Weights of a small mixture-of-experts language model, trained from scratch on English Wikipedia.
Size: 12 layers, width 320, vocabulary 8192, 43.7M parameters.
Training: 485M tokens, 7395 steps.
Below are experts of layer 9 (counted from 0) of a mixture-of-experts language model. Rows are named router (the router's row for the expert) and show model dimensions 240-319. Each number is 200 + 40 x the weight over its row's rms, rounded and kept within 0 to 999.
After each expert's rows: a language model's description of what the expert responds to. This comes from a sample of Wikipedia text that the model never trained on.

# expert 5
router,226,201,282,242,229,202,248,285,272,188,110,163,195,123,190,240,225,200,196,211,206,140,180,160,212,181,179,232,262,163,219,150,191,256,216,257,271,160,145,223,277,239,253,201,257,159,223,76,155,193,192,171,166,178,226,230,243,228,208,206,202,173,244,212,227,156,256,203,217,195,232,135,181,152,288,214,266,225,199,265
It responds to: Digits, spaces, dashes and math or unit symbols in dates, year ranges, coordinates and table cells, such as –, °, ^{, £.

# expert 31
router,178,253,188,213,218,198,194,162,211,218,170,126,193,192,232,229,200,211,221,228,218,226,167,173,189,223,181,206,347,164,211,201,199,215,166,203,259,253,184,166,135,217,192,172,243,212,224,98,195,242,198,175,163,209,149,120,260,186,212,199,181,135,226,173,244,124,267,220,183,203,158,216,134,180,155,240,220,222,212,264
It responds to: First pipe after a row number in sports tables, country codes like GBR and FRA, and naming words like called, titled, by, alongside.

# expert 10
router,152,179,174,240,262,202,205,189,208,166,141,196,182,235,193,145,191,242,209,244,223,139,133,213,209,158,246,195,242,168,132,279,196,228,210,224,238,258,180,200,194,137,201,210,244,224,244,167,155,255,187,188,165,145,177,206,186,191,188,191,175,172,208,176,254,138,207,239,171,175,199,195,163,92,207,270,218,203,190,255
It responds to: Commas and conjunctions that end a clause and start the next, such as ', and', but, which, who, that, though.

# expert 15
router,267,216,159,288,229,212,182,263,198,138,187,221,180,176,196,202,297,196,170,204,205,181,168,174,247,195,201,185,277,155,234,221,212,197,184,194,209,193,153,127,229,254,173,220,262,189,272,114,151,207,181,233,192,146,222,123,216,190,204,182,116,154,264,209,169,155,271,219,248,248,158,170,153,207,191,216,200,275,172,238
It responds to: Single digits in tables, scores and statistics, plus infobox field labels like Born, Place, Date, Coordinates, and the piece or within words.

# expert 26
router,222,236,239,214,257,266,137,225,218,225,114,154,173,195,219,196,297,202,127,217,140,178,116,199,166,198,237,234,256,129,226,278,195,207,144,205,227,228,206,180,221,231,251,211,192,166,186,162,164,258,198,201,200,244,233,214,231,243,225,210,217,142,203,175,254,155,247,213,231,181,216,223,204,193,231,236,244,200,239,196
It responds to: Table pipes starting a line, capital letters in acronyms, and institution words like University, Association, Institute, Labour.

# expert 11
router,230,276,156,230,237,190,230,162,226,120,197,225,201,217,231,182,215,244,215,232,212,134,157,215,194,177,133,191,285,209,159,220,135,144,213,297,197,271,214,193,195,268,162,194,179,231,202,119,111,236,262,213,165,237,169,149,187,238,200,180,214,144,231,149,243,154,229,252,142,187,211,212,214,157,219,215,213,196,226,283
It responds to: Function words in running prose: pronouns, auxiliaries, quantifiers and infinitive to, such as he, has, they, had, all, two.

# expert 19
router,214,265,219,241,253,168,196,170,211,190,151,204,164,217,195,150,235,225,157,211,220,200,141,157,202,143,229,183,290,167,219,164,173,203,185,203,271,228,178,204,196,248,216,215,237,197,299,157,229,193,212,145,121,195,163,159,237,201,212,195,153,119,272,165,199,158,243,227,185,151,204,222,162,184,249,141,217,195,158,236
It responds to: Prepositions that link a noun or verb to what follows, such as of, in, for, at, during, between, against.

# expert 14
router,164,227,173,236,211,192,207,295,251,159,184,159,141,212,269,191,267,166,250,209,221,173,128,208,230,189,196,167,268,172,219,195,122,214,149,192,227,207,204,163,265,256,257,180,203,198,152,95,186,241,166,213,181,200,149,150,243,239,240,217,170,150,194,198,206,153,258,222,203,161,214,183,134,151,200,224,210,205,174,145
It responds to: Common nouns and noun suffixes that end a noun phrase, often plurals, such as life, development, -ation, -ity, -s.

# expert 13
router,243,196,162,236,252,204,247,176,194,183,141,170,217,219,225,180,206,212,217,196,157,194,133,187,209,193,210,180,328,142,171,223,206,163,232,167,201,185,196,189,150,252,224,207,245,220,228,206,162,253,241,182,101,177,238,220,229,190,179,178,193,143,228,232,233,160,237,219,147,254,159,215,157,86,207,218,245,190,154,262
It responds to: Pipe symbols between table cells after numbers or names, plus semicolons and colons in stat lists, such as W; A; W and score columns.

# expert 25
router,230,212,187,240,242,221,166,232,236,180,159,187,163,201,267,226,236,252,187,195,168,144,166,269,275,171,183,216,192,155,234,175,222,212,147,233,176,185,204,125,245,261,246,253,216,173,197,122,181,187,235,220,67,260,172,136,244,206,185,266,187,121,258,181,254,217,261,189,183,187,229,214,169,65,250,211,221,235,185,202
It responds to: Later digits of years, scores and figures, such as the 3 in 1973, plus units and words like km, %, million, century.

# expert 7
router,253,237,169,246,294,181,194,276,228,154,187,172,231,203,193,169,275,239,142,164,169,244,188,194,278,176,202,204,183,150,187,232,189,175,189,290,223,200,238,165,207,262,166,210,202,124,232,120,195,201,200,187,189,205,196,226,280,212,171,200,185,163,185,186,214,178,202,187,216,184,181,220,144,234,141,198,205,138,188,184
It responds to: First digits of years and ISBNs, often after a space or parenthesis, such as 1 in 1986 and 2 in 2000, plus raw byte tokens of non-Latin scripts.

# expert 23
router,177,248,172,216,212,193,238,268,179,209,134,137,150,231,190,245,216,240,147,204,194,160,118,218,187,193,190,222,279,217,229,220,164,221,127,261,256,230,194,170,173,228,196,105,191,172,220,212,168,295,195,189,215,188,162,164,183,274,228,162,207,88,168,177,248,103,270,208,232,211,259,234,173,139,178,226,209,182,178,245
It responds to: Pieces of proper names in headings, table cells and taxonomy lists, such as Downes, Fleetwood, Steve, George, Murray.

# expert 27
router,185,239,171,288,228,203,179,285,217,170,187,130,174,227,227,130,241,268,175,212,172,205,139,232,175,187,216,233,246,120,209,252,148,193,175,191,285,230,183,202,236,328,298,248,229,221,169,119,206,186,221,165,239,221,141,167,185,213,217,214,180,158,209,169,237,112,264,159,239,211,175,216,196,93,207,222,235,236,230,169
It responds to: Month names after in or on, like November 2017, September 1943, plus capitalized proper-noun words such as World, Cup, Bill, State, Force.

# expert 8
router,201,250,227,264,249,166,153,207,227,168,138,200,202,234,248,180,244,205,188,250,161,189,134,239,251,244,190,245,293,183,191,160,238,199,152,227,214,156,178,161,208,234,223,144,239,233,190,121,258,208,144,134,229,206,182,177,224,235,279,163,206,148,239,221,184,184,242,226,218,228,182,183,172,151,192,266,241,208,114,195
It responds to: Past participles after was/is, plus label words in infoboxes and tables, such as released, born, located, Published, Votes.

# expert 28
router,217,225,196,235,272,213,209,247,242,210,223,137,226,199,213,186,228,167,178,152,194,197,139,193,232,161,222,185,282,224,222,159,127,197,178,190,237,255,169,179,180,260,238,216,206,224,208,213,241,199,208,146,169,186,154,168,194,235,157,225,211,118,280,181,243,124,254,216,208,154,152,181,200,184,166,273,240,249,166,315
It responds to: Main verbs and copulas after a subject or 'to', such as was, is, became, moved, and -ed or -ing endings of verbs.